config = dict(
    hidden_act='swiglu',
    routed_scale=1.0,
    learning_rate=0.00155,
)
Below are experts of layer 9 (counted from 0) of a mixture-of-experts language model. Rows are named router (the router's row for the expert), gate (a neuron's input weights, with its number), up (a neuron's input weights, with its number), down (a neuron's output weights, with its number) and show model dimensions 0-223. Each number is 128 + 24 x the weight over its row's rms, rounded and kept within 0 to 255. Numbers have three digits each.
Before each expert's rows: a language model's description of what the expert responds to; "gets" lists some tokens that make up at least twice as much of what it gets as of all text. This comes from a sample of Wikipedia text that the model never trained on. Tokens count by the router's weight.

# expert 15
Description: Clause-subject pronouns
gets: " that", " he", " which", " it", " He", " to"
router:149133133123109146160125152182162097122136117118114105110111130130113157107146110155099125139146166147192143128136163157122180120152099123151140129092110136152103128158121142145122153160100132125158150132125158137109116125114134132091115121149107095130152197124134143112101120114109102103143126142108097124189102105144108129122072163108063101128116134103132093150134115141139100154108125102078156114126132144153110121140148078129110117137150135098110118125115119094113138158145120136085178127141159133098181151162200118128136101120180142143116128200146142141131134119137127107139108133143129134133083158131163144096135144069081141131113110128148129120102150125088107104137
gate2:109132150122118143136090157172122159103118133156154153142103161138115147109088072130115125146096167090155100112158075094117124122109126131138128144080161127150134144090154148120124136139146146165145122153125130152139162127125166133160144132126171133099095123130130097104139100135111114104143145141134157112111111103164127105133124143128134151126149133124122138105117101151116137160130119150084105141161074139148130140165091105131098131141124131086086141107112100127146184170149106154122139136092188115132120129139147089150145140169171166119136096171135103111124097050134096077135122114115152091123113130128140141124115153120125081051141088134161145118134134128143131106134
up2:119113118152141117126109129154079150150159130132113132163122141134135132140141139100155140094103158126121099106110153119133115135083148141101094130158117117095162145106170125145150103128101121166117119116151143113138125098160125139113141154167113146132111105067150128139134109121158112089169126116101104141107092116157112120150129153106173076166157160109111143113145140130152166102118158129169143141092090060093168126116161138101152143167103090109113155157117128128128125107127116139152117157129121184114081110121115153142146101165115134153113115100130131144113110112121156148128072083132106117069079102145128164122108123166110148158100103145139115145133129134180105178109
down2:099132155160123106144155126127116164130114121118122143145119151102123062145147169154129099127146100136115115120105135124118127146129116123128170141125145109135122141158151134159126103141112091110089126093103121123118181125177150098157139138119098136117169140126095117134143158104147112110167129108146120097163164138092088151142156141122124136098109146124145127117110187131109134128162088149160154137109130142089115121105151124162152146132086101178181145136112096110136083145145126119080152120118134117151123125135117103180120139134095050145111160194098079103129135121145122150169124150144125154168093118114143107137119161157144147124190131107122099125147097135151106141165

# expert 46
Description: Plural suffixes, group nouns
gets: ")", "s", " ", " to", "'s", "ers"
router:138146146110097126153128081159147111153181125148133102094112132146173161109139156118112098162158139142142148131126150142111154097140159097154102120133105126148135132166104151139149142143073130152121121131133121158112116102121127113085116113149137154145146152115098149125155141119130084090140142104145115161175110121148174132063110144089087091169142134114122106167130117104156092153163150098157155099145133134150120094106119115146146170154148149098136123124139121103099140158159115111105149105113143128113114156179147129141121153094140085171150111155113177126161158146118119100101115151173122119131129165104163159126153114099099141120093107188100119104123111148114094133155
gate1:094128106104137125121126157157135104184150121097192116123126099152151156136139156140128100142157143115116142144100138119092176122174135113099090144105101120126143094101116111133143103126081141122103108130150154154096143134128125112088086109103143170079160096129135102107126140132100114148155157089137158172143100111137110125115166143141103117112107141129136108116141117066117131146122144136139110108160110126147068113126147127120117139172101146157142104130122149150132128130175108120078122115055124113117119139123149182141144124122124114124107151129143171114107122096092121168083133068131125143127162179078112115114125141091132109108121120160154110109135143133080142164141
up1:115132128142158150096099102172140096141150132160099195113127135094136128146162131132170139140095138117143121112143098144087110148109182091130082142135098169122129089184143134116167139131126107143111154154143125146120157114118114152098128109097137128126126087112106108113110180093112075146159141091134134138131146123108127140122136109152112160099113156182089125145094133127157151118129143117124126148133126164157111148102134123120128131142114131084148114151120116143121137134146141095147094158075115099160155158147117146138179132160103071125126113154141127104093151115104136138123130092140132128115126149114137104135181217135140153106153133124080104108143128132117092170150
down1:111134155167165147120096135105120119135155146128100129105104133150130135157119142113147147141111157112131134140073118128106124115132098106141106100108079147111157087142110132108156138109159116091115134140129118133118091108127085110119149133103109137145184112158152124108143159102130133137119126128167176116137157145106119131144154115113153089079095106148119118176110151096142099130111108126135171129134067128117122087146124121129127142119105120163103172065126091129145107118172151152167126124143129163131143126082176089148136146135134105161132091165141108087136129144081162093129129101111164142152081175100137119100108082117142123141133162147113185127114138085136157128161

# expert 26
Description: Song titles and credits
gets: " on", " of", " (", " \"", " to", " for"
router:143148140164127114156143107154137146140149146142114100127106113141153159090144150120100108145129153109137150123116153136123145124128144121141118128141111125135134145151095134154102152162086100165137134107120109122120105109138139106112096093136147111142146158128087183097154142129115101088140129096145080177184095119119129131080112106098084102169118131106109131145133108118156091160164149099131160100148150146173119121114128106131145178164127152097151140129162094100105158152153159119107158145153153115100127145185145142142112146139171109175094098155145158118138154162120106090099116165145122109139099156133153159123167121083098129125087093193116132125118127144112106113155
gate0:158116150143149083163103152172153130137091142098142139093113122152131127154142140141098149076138137129176114102092133134127211148110162122119096115110122135167134151141142116147144124098119104127117123129143119125118141142175098096143134114121119100158106119130132132170158153120097109125082114078121112181115147109131127096115139126113156106153147118145105124173170091128145140112105129123064134088116182151140130126138114143169095122170131114140123131092112104098154118167112106135120124119109117137148137150137109161097148124154140114146150119180128135105188092115138099142115104130142103117097117159107117112121130143088125119134120071171163104097097161178125117100147
up0:164142144133098091118119125156119131119143128133159142185160151106103113137155083115115130093192135094164153130163077099139183113146203115110145079137153161123130095093144128135122131106117131150121141123146144142121114139121153137140144171124158128146119131134089165159149154144148087113072133112116092132125108134160143173127106097143116115091118087160140112115124128195130118112159147091135120149065124133144132119126111134143157154148112143120109115118151100091160093101126137125116097117122119135112134129105130122090135119136107115138083145104110159105134135145141103158087132127115128133150104139117103128124155193124124151195115124108161113132111117114139069122119
down0:105117129110175158090115122156148149121115117114099147123115115150109177121130132125130147142071093115165125115149116118158138124117114123135122128127113147129141146165115163101104167137088129155117112105102118088137098121152113089101176149078143184146122158124140085155127082124126151137145148094181154110088180135126131124137126139097147167118142082148105173088106099126127122157118117078162114121121152175183109150143120146157103138127110135147148130131100127138108114108137146135113128117129155130089125088106134114098092145103147102127126117082099150130143123108081153128098133138108102102105145153141130119101094138088140149123091091125128096096137155142104080154073